{
  "d_expert": 128,
  "balance_bias": false,
  "norm": "rmsnorm",
  "tie_word_embeddings": "early",
  "optimizer": "adamw"
}
Below are experts of layer 3 (counted from 0) of a mixture-of-experts language model. Rows are named router (the router's row for the expert), up (a neuron's input weights, with its number), down (a neuron's output weights, with its number) and show model dimensions 0-127. Each number is 500 + 25 x the weight over its row's rms, rounded and kept within 0 to 999. Numbers have three digits each.
After each expert's rows: "mostly gets" lists some tokens that are sent to it at least half of the time; "comes before" lists some tokens at least twice as common just after its tokens as in all text. This comes from a sample of Wikipedia text that the model never trained on. Tokens count by the router's weight.

# expert 29
router:475514505516535541508521471486520476562472535495514486552469492532563502511521526528493433471452541522496522454457475487497526486493545503493520474463515490477454506457497481513529504506486515507505493491498488503568497486512508484466564478522493522522516475512510491514506506481521528487477483492511493481494487524522502510521485524505488476467481482490510498523518478501467536515548
up0:454527529489495510459510491534502432506484570557533468491499487502487494522503503480495494525517473504518469510438503494507527498502531496499490490517543467464495559486536510493522494459485515500472493459473490470529511514522500502485520535521526478537465527513541517502528477489505530495490476466482530506495480532480484476497471515511506489554517507478509514472452525475535509521527
down0:510483532461513507508439521510503522489477512491493485493497471482499473482499460491537514520502522459454525494493490511488479491468486508501487489524507526494520546494495509504455536503511524515478478463489477497508481490470531537504478508534596498487499534480457489518459530535433507491508512526548533509461488504504494520512528494466507527457476525542483521480499460495540472500490
up1:512531527509492492508480491447524505537463499507481465491515474555491472489518468503496493478480502517510515538488524487512568504467517515483531510554464456461506536471456508516499529522503496500527532517470514494507487493500510509496556495502504479528465501443511481511553496516486527469502507555525507516539535531462503510479488500510538516511491508461504464502521555515492533515479
down1:486537489485530494524505515490512507513463532478531477469509477484482455516506474526495487514491495475474484444523520506458458521473486502560504503537526513458468495534488495515468465522484475506414504486488531495575474494470475496532525516492493503552489481501507515465488483503480511490521472487482445488503465527498512513498499489497536460488471494478474524482500482508526524479465
up2:481499484522538560496460481491485497497528514535552480489467503492517475513531514508489501508512474494504497503465494468493490505505497468503504518467530472455507546518503537485486477525550474453498513512457496502504532489538509539484543517540518511442498442548475497478491525514467467474491491471532490544500529481475488501474475519521510530506475473496524528464507521476482542493469
down2:522497455464517504492527533479475485492509488505478509491500499476486470530425513495456499488476496488491502491493499529515519414473482492509519489495513481497477488489497483464537523504523491533509507510555467571496498510515507493533523433515443519468514460514504457497479481525464471508476471490520496476486476485519520526499494476482518483529503499521523448486503528500516552488490
mostly gets: " she", " though", " Japan", " however,", "wich", "apanese"
comes before: " |", ",", "s", "er", " was", " he"

# expert 1
router:513530486518513548531520514511523525513465540456468553533538507548559448535520486507491405482484523453517509496513508491525509505510512503507504531496498521497493498456498525515529479522496476494470513500497482481505484507516471498515564493467487513479527503498468507540503517503515486501495479507491493516524504481515545512551507501520505496537525540511529496480467522504510508462541
up5:451484481537465498504537500505498489504472510499535525506516491552502537502562509493510486474492505524460531498498494531520509462496502520519486492498506501517501489462528443486501487573517506478457492487481520529498520486482515468515489493501547552461505522523496515541540456514488514513509509537586481473465495484524520474533482497498495487517507489469493539485519484500527515460497
down5:526471506517519504496500540451503448485488542531501466531484490475519532509503520494521530510498492493462507522488474501484546452500513577496446518509458531500492494490503465516499495522488486528522431505523495509531489479462498476502546512493477527538491481516512502547460497508533506498532519531558510463494517491494498506471507499486523467524535514487527540476484466483481521513492
up6:510490475543493500508531498485524472528492475498493518497502488554527507545507503500521485493513443530459510478531478431500478497452506507527544478458503508501515518498449518521521458461502552532475488514524503465525520501485506482467518467516462489475474489512530505513426536511490484532481500504516498487467500549486484493489535512516501459500491509521489496495556500506501527534483
down6:510492469515469508489536489500505498554485458526489560520507484497489505479500519490492506528481491489485515538493522469527453513492479505512500515486490534555569507464469478481510480499494471515518511537501543495537485512532503535454473503511467537519506505534542477491484505505499532501557512469497482508490522507518494450523524492539489492471545508547489502507469525526536531469542
up7:496470499485507500453506508497522522519511555484493490494465495515510492528524524512489499472499531478541492490506478488454566524500550498492531489482529477475500514430505490512481467530477482510517522517445444488506526537498495510471480491546502521484489496473479523446495464508532489502484467431484490505499473491503487470514446486489460510467524481492526498500455487506482510537506
down7:482469461521488497457536501518511510522481484472494467512442476461511501477485486508506515490487475534472485507488542515507532539489530496505527473522526463531487500526477492488478464560480494533479549482498469496469475540478466523494498479516544507528529499461472529483478477494503517555546476503523520491456480554541509473485497539484485529516500481509527474487517523488483489475498
mostly gets: "er.", "ed.", "y.", " years.", "ation.", "ate."
comes before: "\n", " The", " He", " In", " It", " This"

# expert 19
router:472529510492503543533468439510536470551504537516501523523492509502548489514488509485497433520490493491518485500481504493465537494527533530493499509473463508481472485450487484486526494506463476482505487511521500515547500492516486471505551497489508552518488497514455479523515514500486516496478461506510507502537486476519579538512488523520479472466520487504512529530472507499507462471545
up0:499471483557474563494555483491492507536531502513525519501523474502510495517513510478536498525507517524511493507526514524454504519490519463503506508475478485478503471502533476483491490491476496473497456507476471529529506534507527532531514534468483531481496520517534455531490485468486508530549486509479478500516526455538463544526495450483476478539469518499478532494512526555497454508491
down0:502509487511471509561485447475482509496498489498519507458500492492529471490506461528497477485511546490513515478494495472493513518470474460506511486496533431529471475500520489444521506522520471527515505531490521483451443477460555493534506513478502530469485496470492488503494544487448472488540496516482472544509497481483476501485474468502535489491498528504472468505541527480477540503504
up1:485482490478482551492528489499511491529534496547517505530498484500484491494504438480465490502528469458505497500494457506518465524474483530534501512525485443553515449521477523500517528468476519501484497484497483518527527490501482485515486500497462538490464518511506463521479490507515506489482506557524457498507485510549520505443498504504515475528434480511510499544455476461532494510481
down1:523453556466526509504502526514504499501542485477531495506490491521531491492467564483472496463524486534501510503506474527465463503519512533484506546468500474506516504544482466519459496525481489530466516534454501519481475452484501512501505479512459479521502500562512483512483487499495501485505517479487493499538543519536519471514497494518495515489501465491431495484487556547488505525469
up2:504533526509531513481521493504517513494487502501545499550515529514493518470511535507510487515532522505558507486476481494490541502501490507484517496494470505436479517474487468534500525448471476453515467528487487476551525498520504528525521534501495506515499507440471497514538544478482507492484492461541521514525494455505514510505523538463529470497498464492516507541525487510551528449523
down2:487541529505516494500486493553499507502488510514512519550530520498519497489483476511518489504517526517494491512549520496477504507513518513541507482483507511472481478492477447500453510482530480547478545496522497498429433516468532513539463508479476497491565492456488483487476478539454498463504556516517537496470471495492499539533505537479497472507498498513536500515537506499513522499501
mostly gets: " they", "]", " (I", " what", " France", " They"
comes before: "\n", " ", " —", " 0", " was", " is"

# expert 3
router:491501511473484538504477509517558474574503544467524511539497511514561472492517566501491446480537459495522507464504511494480500502502504510509520489483512526521459504472492522474506496502511485493476513467527473521542495517507476492494568472488499536519519469498434496558496492492509463494501494510485495531506526527504547473507468534484516488504497461515486497492510467495497494500521
up5:485522521478476493507526499541508497462472516503501515519526506522511506489468441511503499508508503534488493505467486483513499498481496530504442523494511513443450535488518439514463501506476482503518474501482466499502483504491476504477544418500546507514511470505508458474503540485505466522509501507489468479468491490502539484482498524528503522480514516543549486491491488505458575471473
down5:524465500525497514477497507493491553539483522492465509464497498506541485506500504528474502540483517477536482482472473478487532517514552497518510521506476520519516501583468540543479533490509496563494480485545535514468483509499473475489510486525517502557504548503478532479528432512480518506450494503496537512494474488450488507489502508478488507497502504492482481493498473489491463502466
up6:508510498505473502501484504470539502490527488490454538502485507507508469499469505476518487525503486458527500473456499484472494519502508514486542557517481491529481465487482494492508498461461479507510529478551521548498479483525476465442505510484529486483535524517489460543521500497514498552507531491457541478431492460497565509531494493499520483516480512511452498513490476480519481467510
down6:456484450524504495480525522514499485492489469508520515539479493491523465473504486470498509467529484487476474488510500540521515489490485512510516474477480484536486525478544489511507493501507515504466480466525520461481493495520520481515472485444515542499517445448501508525521498513535435526590450463505488494533501525494463463505485485490513531500493522499512494481555482518496486483477
up7:443505546524452505506488492499516499522517471511475526484479499492563507501516489534478488531476474504488496494511517465503516495535500518461501525522532493488482499502539518469471480490544450492501468475501492536482471522520512517522505450468481495457498525558494478556516519531498501488531516482506510486505500463555488493484527536463535528499504480515481448480531480446512486523512
down7:527490552457506528521519518537536538533499451519492509520501497530467532485526562552475487489524499505500523466523494511469507504512499520501507493493536504469501537518468474499515525544501450516478497473517482536502512518451505466516457509512479533531492476498515489507542518490477512480474472562483497486471509505482488497477513516513564541504497485498503522482522528499449479511532
mostly gets: " ==", " ===", " all", "s==", " Country:", " ===="
comes before: "\n", " The", " In", " He", " It", " This"

# expert 6
router:480509521463494522497493496514542489542516539525507490518498491536571504517546506511494437467484485450508493483506504549500507544517504488492538519535470490461493493479493493490491476466510494507500536472500489500563514518499519500520575482488494531519502491514530484534480500492476490498531520481469505522514529493506551517517460521512500534500494517539489469566486489468498465517516
up0:513498529466478491481505508476526483509507492509501504516490507553489503559496500517515507449514519486510547490479520455493477564498514504493490539543482501517495487482513517559464521504530476511478524538485499492519517531519468495528502504492496503508462505504514458499475476488484472589488525496487519549480476498488552501515490526506490540538514464550503482482443513497523510467510
down0:496501462500488459496495520484414503483505458509457529487522521507507502503460510507535452486461459515497494563497500497529534518464521501488504488469477463526522478525529483486502455484520520485492504499535534532480519507535474482526496496521463491490507480449497517521534467501507468530519471519532526498513457493499511522508526467498534478511550502484497505527474535472494467509540
up1:531516499503486483483490491462522528500495500564487479469526468523504478480506508518479478483522535558495475515507556523513471513517457506499511492489462482481503495477500504449500500538496501536447464476459533531515508471514555522523494450478481564534493495494514532517458492477488476496521512475485523487535478477465458494499509491514493509532482475487479492522500494496449500493550
down1:504515517548490527491492511480502487506510497505551532536502525518528497487532493461485504483535500461499465535493496493519517514522534480483496521493489459486504499502506537511524502478508557466490490519440477505526522554514441491529474496541436516492571479499502479520500507509470493484515510459502524511459544476488479471546479492492479514516504497513520509506444530535489515515532
up2:501490497501476514514459485482500473519520484500444482494549507503549453478475504480533484472485492516554477517480477500477487529477475504493477486526527494511512469507486533508495526484466484495505496517489548501531566492469433511525514512496502551469499497525510486487498460508464485485519456510490523513523519448512499499460526485472466515519495528501539462545502492449479475462495
down2:548502478530489504482522482538519486527495525571471512531527484529523489461515473472535502434523541503509479523492502534503504490477521502508510476527530473518493508479478475513508521519498516487484488501506522506500490570499486519476500517484484487541507472530479469450516505501490485485514470465528509479501516460480466509491539473547432525472498461509464486508480486544483508474524
mostly gets: " just", " Height:", " Length:", "achine", "imum", " Mich"
comes before: " |", "|", ")", "inals", "ration", "f"

# expert 11
router:450499463496483551529490522489566467544483505496438521523533531564561477535560525498501443488479513497471529464502482455476513511491524504491488530491509458508493479463481498506512482522493513511492488511514503482525498477493480511479582490528488508495496501496473499527480508482491517546506497504527491517483521478508537492488466492532494488526490500494494497525485513473494498533519
up5:520532470490495489525551504461476516492524500487515488475480479494502527487436512486470487529477529425478515463464525473534523490470554543458521538521513486509507489437492533510507459500527509524491535523504467503480483493465511482507555523470478524483518505518482536499537479521496495499490525475520512502493524493544485516512501511521496492521524528496520494494475509483453503549509
down5:532496492531546548483478469523556518487478515490507485539524481482523510489471504524530447480447523505503541504485488519494498474500477557542471531556468483484483528488536467502479502500511484529489501505480487486533490536489510487522493486503543519518533517484479539498482567486504501488482489511500468536470519502456562481511481514522500528477498507469492491502492496496504445489519
up6:505487536537512470494514459492504526495519485521509505509506479545491483509488462486489496518491440490487515514501496499454548454549519541507504511482491509507457490503497532503530516464465459491511537491511479499533484501480483517466478508494488523492473487464548480498486532508519465506492492489555526508491504545518494454509495537467495501456529548500461449543486532454512533469503
down6:507500488512488510493471466503517462500467485516540512545498483490513509510498502495496465515528506458520479526492477487552527507500532533497529532484471521528456496460514490540492491476469508482522500457484489508468548541477503522490493533502497550544508523473533504515485543487492465504539483457474480536486509473557530449464458538508511538466511478523492502504483494499479515525463
up7:473505509495540503511430507485462494549481499532503493488497475503542535497465525487493509477488514505474522501495495511514481546530527500491524479486510480463536516564544495522515539477514551442534525527475518477522476502507529516505536504521523505496494525494550514541483502501509480525507501480465522514519527531496508527531479466516531511528494485567526495475494521495536541508520
down7:517537505475550484491508529499498543489504495506444458452509527514530493505473513517481434511485486473505539471510504491523544448506507526487476516484510504478510505525487484494513505512510467484496507537513492534486515508490514500531483481511515500533500495483528550486502508492571475516477554506520458458539482509513545481478466490482472479482504512477478470501537562518497526495545
mostly gets: " p", " d", " c", " t", " l", " b"
comes before: " |", "ick", "ur", "ang", "ig", "ir"

# expert 35
router:476507456495497562500540484500579522550495510501486471527484496562547503487533496516485408478499478485481483498492470493476509492504490505480507509476504495500486492480518510511509449543507498487489489501547485517553505481503495493468515512522504513502489516518465549524481495503515454488519488482500491475488504483461538522512486509486479470445533506491503514488526527461538488506515
up0:551495492516512493504522516520491488529491480556519490491500491482484476557505512462497493494515531509520470533534523512501472505510493504504508506537494504555494527464491515524469444511534425542513520528539562523484520478521541506493528469548531527485487491502520496487486508528495530533545504470489515478550517469499501528496505522494474485516480429517493492487492504511482485501480
down0:549523503445514491511463452556537475530506520488482551484534490547507508496466462459491532514493488515520483486529527482504420507531497533505475500510477484491471521487514524476508502506523488506553478512477463498478509523501504512501454539511504505495451517503535506488503490458521518520485495527535465509547512467512509482479507502492515473508505497514495509530521534445511486506466
up1:508487494516519480517434516465524510509509499515502479503508560517523470466542527509550499518534464514500493532488513453545512481474510505468532545456505494486497516502522514491490479456532477515476454487482527528512492498553520531487504505527502509533497509483459505492459518526471474479524480484505518514504479516463494432472539507507478497480451490505492489524528484510478509446510
down1:512522494456509518534497516546545504489471500539499510515492518519505502517490487541507532494494469514502513559433489481520505501511487497431541503518570479513497553509500425517490504541517506514529495509497496524498507474448499484493471539530456493521503517509477508512497523493523491533495480520466492503450500501494485493498471503490475447505519481499455500543471527494496484496526
up2:516512491540520490453496521494546466547460503541522500461496529504504473486544491484483490486521478528474475550490493501530500525499539478517519507549512444452528517523485516490476466487482529519494509504516502513449512470535480482556510516509500530535496506511468473517474519563468488486540500475508524510460505553514492506494535519493515518547522482513508532499522501511495517483508
down2:528495539460515494484497517522505507481482517490483526530512478496523497539465526507510483514492459527472500503482501583495483486555503513451528481495519489474518473526480481515502534503558518473545527493508496504513533517471490522462513498508482574579503519530521464486478515492501492544495528509456521514478505531529511482501488472519508501476460499517516549504504508496501504527491
mostly gets: " played", " served", " won", " held", " only", " received"
comes before: " in", " by", " to", " as", " the", " on"

# expert 34
router:494530493483514550548509531485521500539483498511487492548518483543564489476554511514472410479482551463539511502439470490537498509514512480501492515498470469482488496454513478506515470525491540501466492501514533480502495490503493479527556482484505544521516472482505504507525513519482543505497513521482508512504570475496513504495488504487487504477489516513514489520534504499485494512508
up0:481535465493552502478475501483507472543570516491484500501465483501489533488477531465520485502491504498482487575468492518510483472496568498488462519497466496480527526458509521499499499439503483514488491475528495503520477499505506496509515495540528517459515501463511521466515546478485494476518520482544495493469515528500515504513499449491549464528495510474474473479526489519537504510536
down0:505512485520539496518501503492526491503515492507516480510496501515506525501495523462510490552482558503517486558515491479485518536475489508490500506497472527443535497502524533480479488480524480543508437493523508496502491467493483493504494528498572472540509524428529511489486520486514477505509537505493533518490515523500453490537497457486556431503483493504462471510501485484549510512492
up1:528518487491482558562501503484518506508500499518481503488477557492493497499528511479522504464518517489507516536462506436520530482528491493487484467494496463477446506439475494509438501519444523540488521431493465476491515485485511515464482517499508506497519530495477474532489503484518531525512445506493506512483512468525508468464505517479498504502507464463511527523523533520490519507492
down1:551479497481499537489519515472475502470520493502534498536545480465522530516479539494484509542500551500536467479469512505471489522551550526517500465539501454491453496494470478548510491523492480514491494512475513529486517517484484445510548522479513479507467489516508488481529523532495478483480507504510469544522537489489464525525519503471485492528482497528512493494478568528496503528490
up2:541477450546471462470490504481526505545491523527521558473516509497487534499507501482482486470464472488491496522479438511520435500509481532513482515483505504523491513575515495489496512489502476539529499499492525554506529497491522483520480461555509508506482487530522495508526503527497505504484483504492526501566485499493518502559512533455500530507513496482470489508523511455510512484509
down2:512532488505510513446533464508510510506535485497483530471491455463472435498457479504530552491475462477504522535485500470476481472534464476497512546486503477499519477481509520494499503454477512510496476468497489469474519502471447477529531500513546545476545496518529483472505507501465494499489533498512527452484479496509512547502526554502492472496507508505506530467496501519492486476537
mostly gets: " 200", " 193", " 198", " 199", " 191", " 192"
comes before: " |", "–19", "1", "),", "7", "4"

# expert 31
router:475511527466479523523503534503550517554533502532480517519466506523562506515559507515463419517553518458519547507511478478511493480508523500513508536487480499509497479462523512503484490560492509478487501507502509494529505508489485466490548451461513539514517504471479506522479496497487473473480476508480478541503521507499507523565472518494484478483523517492521500511497525506515506508476
up0:528493529490532528499530474484495508535523469532457465556495504521495495463494502509508512474504505541496520465498519496480460496510479538517495511458517515460493502495465542495509485487569485510520548499459487492461558469536534547485563462466491484516507489489485485466489488496492497531493538464504480540518507499468493504500504468499517517508463516485496468513499481488502552528504
down0:482505491480528503466481482476513471496514513490483480503503454495491506526438569515465528505481517528467487519505464522570498501516471526523495460544493484476514544529480504479488494513497470523473477535517516493466515489498547525527523507486493500461490455487479484494514468513525481513457505510476508457522502495548497455515465521536505481544507481529495527475490485491531543532502
up1:545487515505491484461495515509457501488513515507515532496466471510509515539515492440478490549473447498515502526501434508479487543465530449530472480509515499513508499497501502433491508485479490547520470505449482513546540513509515496460525483503483466476520528512523527501477493473513528494501548468465517488518481497485476485485520469526507477516506531523460493490468496466530480494497
down1:440501511513547489509483501515500470540514490494500503493491515463521528513526456485502498424526478526478504515528483507503506509496525524542481508482517510503555495495483503484540528492536556464517467447473515482487484499479471504490523510492500498463493470539490458483505491525511510552504534476513474514512493486519471489508519526513513482508487520494458498510477476434430527482464
up2:506518469490509529481488535501475500494521461470555534488474520570499525508449508474527502485500536443464489516478529500503489495544536465487472518476497532496478493495499498523510505506508510522492494499495493485477542537510519481482520497502456501470499472530489514492492541500512519508517513492523482454507457494429441497556497521490504486502515479486477464434483467475499499514515
down2:507501481512441531489509506514492516514544484542521505512493477526478495526529519521479474578491509467487503514498493521484508473495484492538458481531490536473508452548492483502524522501498491490523482509458537496498514495527532547503496465480488505486444505495531541456498500474520549470516486521488522476517477455480481548531534500484493533528484514475507468513493464528496494532463
mostly gets: " north", "13", " south", "10", "14", " west"
comes before: " |", "′", "4", ";", "7", "6"

# expert 15
router:494491485471518584506506504470509477561477555451479542533475442504586524508545529485491433477513496514487523470524514507483498510522544490503500517504494505456517527458519518506503476511504518506497502507513493490533483503502503503498539487487498479490525483488529539517487518501497501500500484477465468534510546478476497507507460506536496487493525503474517531495504476512525486528511
up0:496477488469472510506538525480497497500476510542549513511501520487499499507525484504492501479494518514525503485492472525434522510507509523516501528494476489536463497451521474545525541503449475467496552509539501478503472551492521529511484489480486495487427487551507493500516541460528529501495489466526481530481524505514544493501488484530449527464488526480523512480509462512483535477502
down0:506466495521459504486505513505492487478489492495489500535522492530510499512493520441484509475483488474504512487489490507493447499494512556469544494519498482496501501496472537496499464522492560499467482531463531513459523498499442505531515509532471500564518493457449543500519486531485501497489486518530507480544460494495487487489533500578529503546523487497473498488510474483451517483512
up1:512482491489495542495526511488496514518497505490515465476495442538535531531559450499524503477535532486449547490508494516515470508556519525500499503499494487510526507517481532480515518493496473474488529519464550475495460536456529492498483500524514503508557521493503491522518471511490521515496545476520492526468548513495499506472485499476498547476515442517526512485508448464486476508507
down1:481510500493527507526509510492461490494483508538460471545503500488452490533484539490448524514500473488501497552469500515508513530491458465504530503506476486497493444463499462530476530465473521533541505514500526499525501515483494461495496474487466477470478561523516522504466451486517501532467496478510484504459496509553502475483502505496535506466502493549481502530491542509512503447517
up2:536497467491530504505489527470481524518490536513474533479505526499488435507481516512452486549511522499501500522464520531522507469500490517488579502429509489463497501496512514534519508505497497492532513504520491524505514458505477451439525499496492543502457520547511472499502514502496558502469482488486520517558531492496510510515478511481482516528485495454498504524502447505513497496481
down2:496491502500476502484508502488502510497468533531487507492503502494497532478517499470518502525494487488554489515485469513451513518508462468542510490514545517492477526476503490499458509505545535503469495532458478524507469457493504508499455436470528544537449512508487516470489523466484539465519501501477491532509476517497469450511499542517536540531519500517453457462522484507483523506545
mostly gets: " (200", "urr", "idd", "ival", "ricket", "ounc"
comes before: "\n", " ", " Candidate", " 0", "ing", "les"

# expert 10
router:453517510502535530482493520518541491520490512527447505554505491528555526533560501521483429525510514512538523490518463482436493511504539506508529485501467481503519511460532496485488519516491470486476525495515495478505508515498486492490545480457512508529479511534454524558495503525485465498522498459474524521507535485489531503492461533498480527512522501495469501510487485495482520516498
up0:445507479490470539474544479511489500470517535499483522512485496520519560525535484519516471535516498518522506445490491531490495531495511510489519494529490479514540495537475507484529509525462498469510508516550495503505450473494516483479496493529480515534467516488460513511496501499548552505505495508552459481504471520562482472493500513485516475537526461543491489481504526516486525455471
down0:510508504447509554531468555532514539483525514464546487491505494522508493487516500517515503502508492497524492507487556472477483480455486510482486529526516521530471508500509521488505459509505497498490455469507493546517495507526513473498477480484456541519463445486529480533487458492513527493467492530507447509534472483461503491512453485511519500443522514508546465478531521503499525515505
up1:502480495460492505509417513523486497502482508478533478488452518511501503462498499463518471464495508491506514512480496471518461503526481476452522585516480530535494487527505498481463521473525484500497546492475506492477456507508511497507517510482506512475498491498531506522481494520505436495492494498487522522514471539500509482504504472555512494531499508471426512539536444490519503484519
down1:506509485506549501508473490524505458502477497501483512512445483534496480515433513462491489486496518475506478504528466510510508531482495474502511514454482490439524534518524501486504513480522484527505501515451502491478475502500480468497447514469493526430501468515520467491506467489451473475524475494512486469505514536514475511488514487519519494539489516506425509498473455527466540481535
up2:511539536480521517501485536426540478522447487526488466467502492525529542477486499522485496498492519476512506516515510494449501524470558477520472495502505503495512525510547512487494493499531537479480509537494518519468467509455488514509523495511503499559502493507528478467509497533496497524484484526497500513528539482501498563496426514464527500459460512491515539532489500498512502511481
down2:503463513443519489495486529500515533497475482506509496496489497531477498488492506551561509478530484480511524475506505486482501486500539520550525492497533491443529463532528484482503495528496517508519474562503502499498491500507506484516533503469529542477536492517466435472481496481470516487466484556510491467472563486491479525517478504480519458476524504468520529493460492524516535503482
mostly gets: ".5", ".2", ".6", ".0", ".4", ".7"
comes before: " |", "0", "5", ")", "7", "8"

# expert 36
router:452492560505519521529496529502540479576468504466483532570483512548556510499506541500472430492484509478513506481474506507494496521515503522503508514456494512517463495498478527525540487496491480502555508475498472511551517483555495506518555475492501526529488510504488501551485510510503510502497487490497474533514500482498513499510469510495488524508522532541485475502502497499487490517536
up0:524498478470444506498473487519527478482515508513501545484545475489497516503524521459525480447491477498486515515536500488476523523539477510524517531509507503490525519515499530491520464503453465512509559480487513476479522511510551487521538439498483498527462534493503504483483498549495512533474501507479498463515492504520519497567498510512445501464526524535528530472520469477513502491458
down0:496471503496492528454504530458495493476523506499478503488502497517531522531465487468457477500518481529497559503502454535495472490494488522458511529527515517509475494496465518508498543518510491494447533532476504515488522498492513503517467468492480516507539496486495522508487449482539485561507531501490512510513512522511507535447499457494420460493551502503496500529450515478498475463495
up1:501487486517490502495551513543436512465507508515499490476478502525517497517541499448521492470468490504478506511515463474471510482466474511469488499505533509537520426483468489490508498470460501452480487531481477451510482519504499492511491448475491518550542507481498535480512490479513516509508522505445522488449508500489512514464541523517468532498523449498491513516500474488508534507536
down1:469509519509538514473465489514547449482494496492494472496535525495505475465494532540468437473491481497506512540485488534540488546510476478515498498477511489526502502481483528481489493508553489494490514496540479525446484490513505476505498514478479481471497439469471448497550472540497518473508500510540506520511469470480496449478482515480539510519500497488471553520491481495535476486521
up2:496529528522519514466523517521524557551509499489505496507470504518494491473457536489446480426491518488519502506524474454515492507465470519490509522507503523487546498497501527503526498478533492483501507508489513540533503516482500518517521464466505503503492449547427464542522502456480518484475476522516486472550513504468496470511458524498459498494508494518466497517519482498499541499508
down2:518482552517519523507457541502504543505536519491537485484481491531487487488469517510460512485509476532552505508535474505483558488479486541484502506495490509496507481499535465501483477453496438496469528507482514508491522508438521548498545492507502514535490499490448492512495521518500459529459518528492476475484523489481508519472486541511485487537533477514519524513524453541477500517517
mostly gets: ")", ").", "\".", " ===", "6)", "5)"
comes before: " |", "\n", " is", ")", " =", " The"

# expert 37
router:517512495468532544493463506479541477489481538516489509554490550534534474494533484540486404496528526476531465503457505472496486475473516531480545536488482487482497486507513494514505491513480490493509505497486520510558504521518480512493531507475502537518518505485458488528467506514483520493469447497481502502484537476512533512528481505525488504506501470531538476514505489447489493488534
up0:502512530514498531498522478508489494508535493551484516519490506467474466470459467473478475497515472491492501504493477501466539510490482502478487514514496469523486499512502509483484523533505483507496482499547495497509493484486496547492536501502464553478495554501453553566496515506486551507515507477515486484519533509490517521438517467569509501497465537552484493498439465515528481487496
down0:484451488527461527482526486501486523508514478461460487522505522496490488544483513469493506494510474539461466498479480527518485482534484509520496524508471485559501512496495535504483501514516517553461519488541457491532536527494545481506508469483493506455509469513502532528516478491507480526524491542515514509519455467490489491451534515542538502467499521535450498463460492537494494507474
up1:512477487525526497493483508486495479496518449537520513511506471543484504495451506515518490520508458489532505472495480542534490502472500521491513475519462478479502517457444482545585511545475505482491492497513503513538521512493494567477529493516505490491507540498530526510507486534489542466508516542469475481530487514505462494527446501511473512481522493529521525459529491481480468502496
down1:469516503516471476530510520488497540522538496493483515498472451458453511481495487544508511485497519466494521468477532528458531455518513475479459487504521507491512508488465478513475431487509468514482489523513479476493455499504534520522543545451531515498576535506535499494529444498499461520520491484504512496492494507497512518502494555499524502507536524493505528512525502490478482499475
up2:515495500517501519509467526456502461511483506508518446496476501530516494437486512489533499507502491533464513478491474513517469512487497508515506521457488540480464506514463469515465522494501517483520492516519531570554515496509529536465494494483483497480462506513520497495530497483529521446483504518470467510480485462500498472505520486562439491489495569483498484535503474475490460507490
down2:493501496514518486501462531511451467480481494520505532496526494513509504513506438470508520500499488491470494475461481457509541475449509498456470556457547534498523516498493462503508522541521494507485491456497466530476500484471514506481474536550495523506476443444491506488506447537472498498563476516479484506476501498502510480485515497475484507477481490524523509470495489469518503510534
mostly gets: "ment", "ized", "ted", "ved", "osed", "ected"
comes before: " by", " to", " of", " in", " with", " and"

# expert 22
router:486503527464501542500511491467514467526497506468460547545509497534589495508529514527495407487470505496507473473477537487485509489495536468515519511512516472443510512472487505490529476543456496509496499457511494544524528499497510533497507481467490566517514491487495499529509511474506468543503512501508480510481473506518531509491488536513490500484489497518506477542496503489497524485489
up0:482506456499491529511511492495517509506488462508494493523506465554493541488506469516499498516447538453531507525463501521544457480511507534472533498464467507466529518488530505498510516504469516455513526504537522523495463495478505466501510523514477456531493530502533523462510487464445518501475488506478499508498514560509511504518471547474498526497504523499524508567514531502449507488498
down0:509495538509559498506514497512520516487482442472508503565530511491476472478510492520495496511459469468523470487456527529494471545523503471466538469536502476487493526492503524498528504572528473467479471494506511511492479528453484535485470527470504552521485498466494470451481479501489506509496510513517475473476463517508513482502518526504498495501473507550468479468499486491501548513489
up1:521461484533468517508515508492472506522527519511513515496544579473473541518523511471523500514538486514493527481520484485542517480472498486467531531510506542506491483436519463512506502481500447569483520464488495506493497514459501501488535463489541510466485522494512521514502497518492506491503465523510541473488497489512529445507518497474482488495472550534506521506529481451515496493522
down1:504511455546520492499502475502487506529543512481561520494517539497493532504532439453522548454506499501510469478507487508495516452505515467473532489474495490512500484507529476529520506489520554508522542474496488451518510515498450459473485461488551521481456505502496451511516512448510507492524440527507518512489484477496489455511528493517512496521484514492508509508501486503516503512539
up2:518492526469513528444524548523480485479499494499558484515496470487495495497471484530504476460490492543491524516483515490487508538512496506513519474482518459472476430495483534517526508497509486442542486440532487523506476501476465490514493491506481530535476475481504551495515465501492484469486492506495542490505480527523520483457471501474515514488474494484499509545491456567509524476494
down2:497495521486469437531519480514500492478470503518460531511555501502493474529504502514479465550481482505520478449531571495509493520444505520479482487543469505512505514520531470478499486507461505515515522563457511484492514506493550543487453497503494514511522506497499474518506495503530465552490509534540509521490468505448484495497518473508529476486494495507511498472490532478539505520497
mostly gets: "s,", ",", "e,", "a,", "),", "y,"
comes before: " and", " which", " but", " the", " he", " who"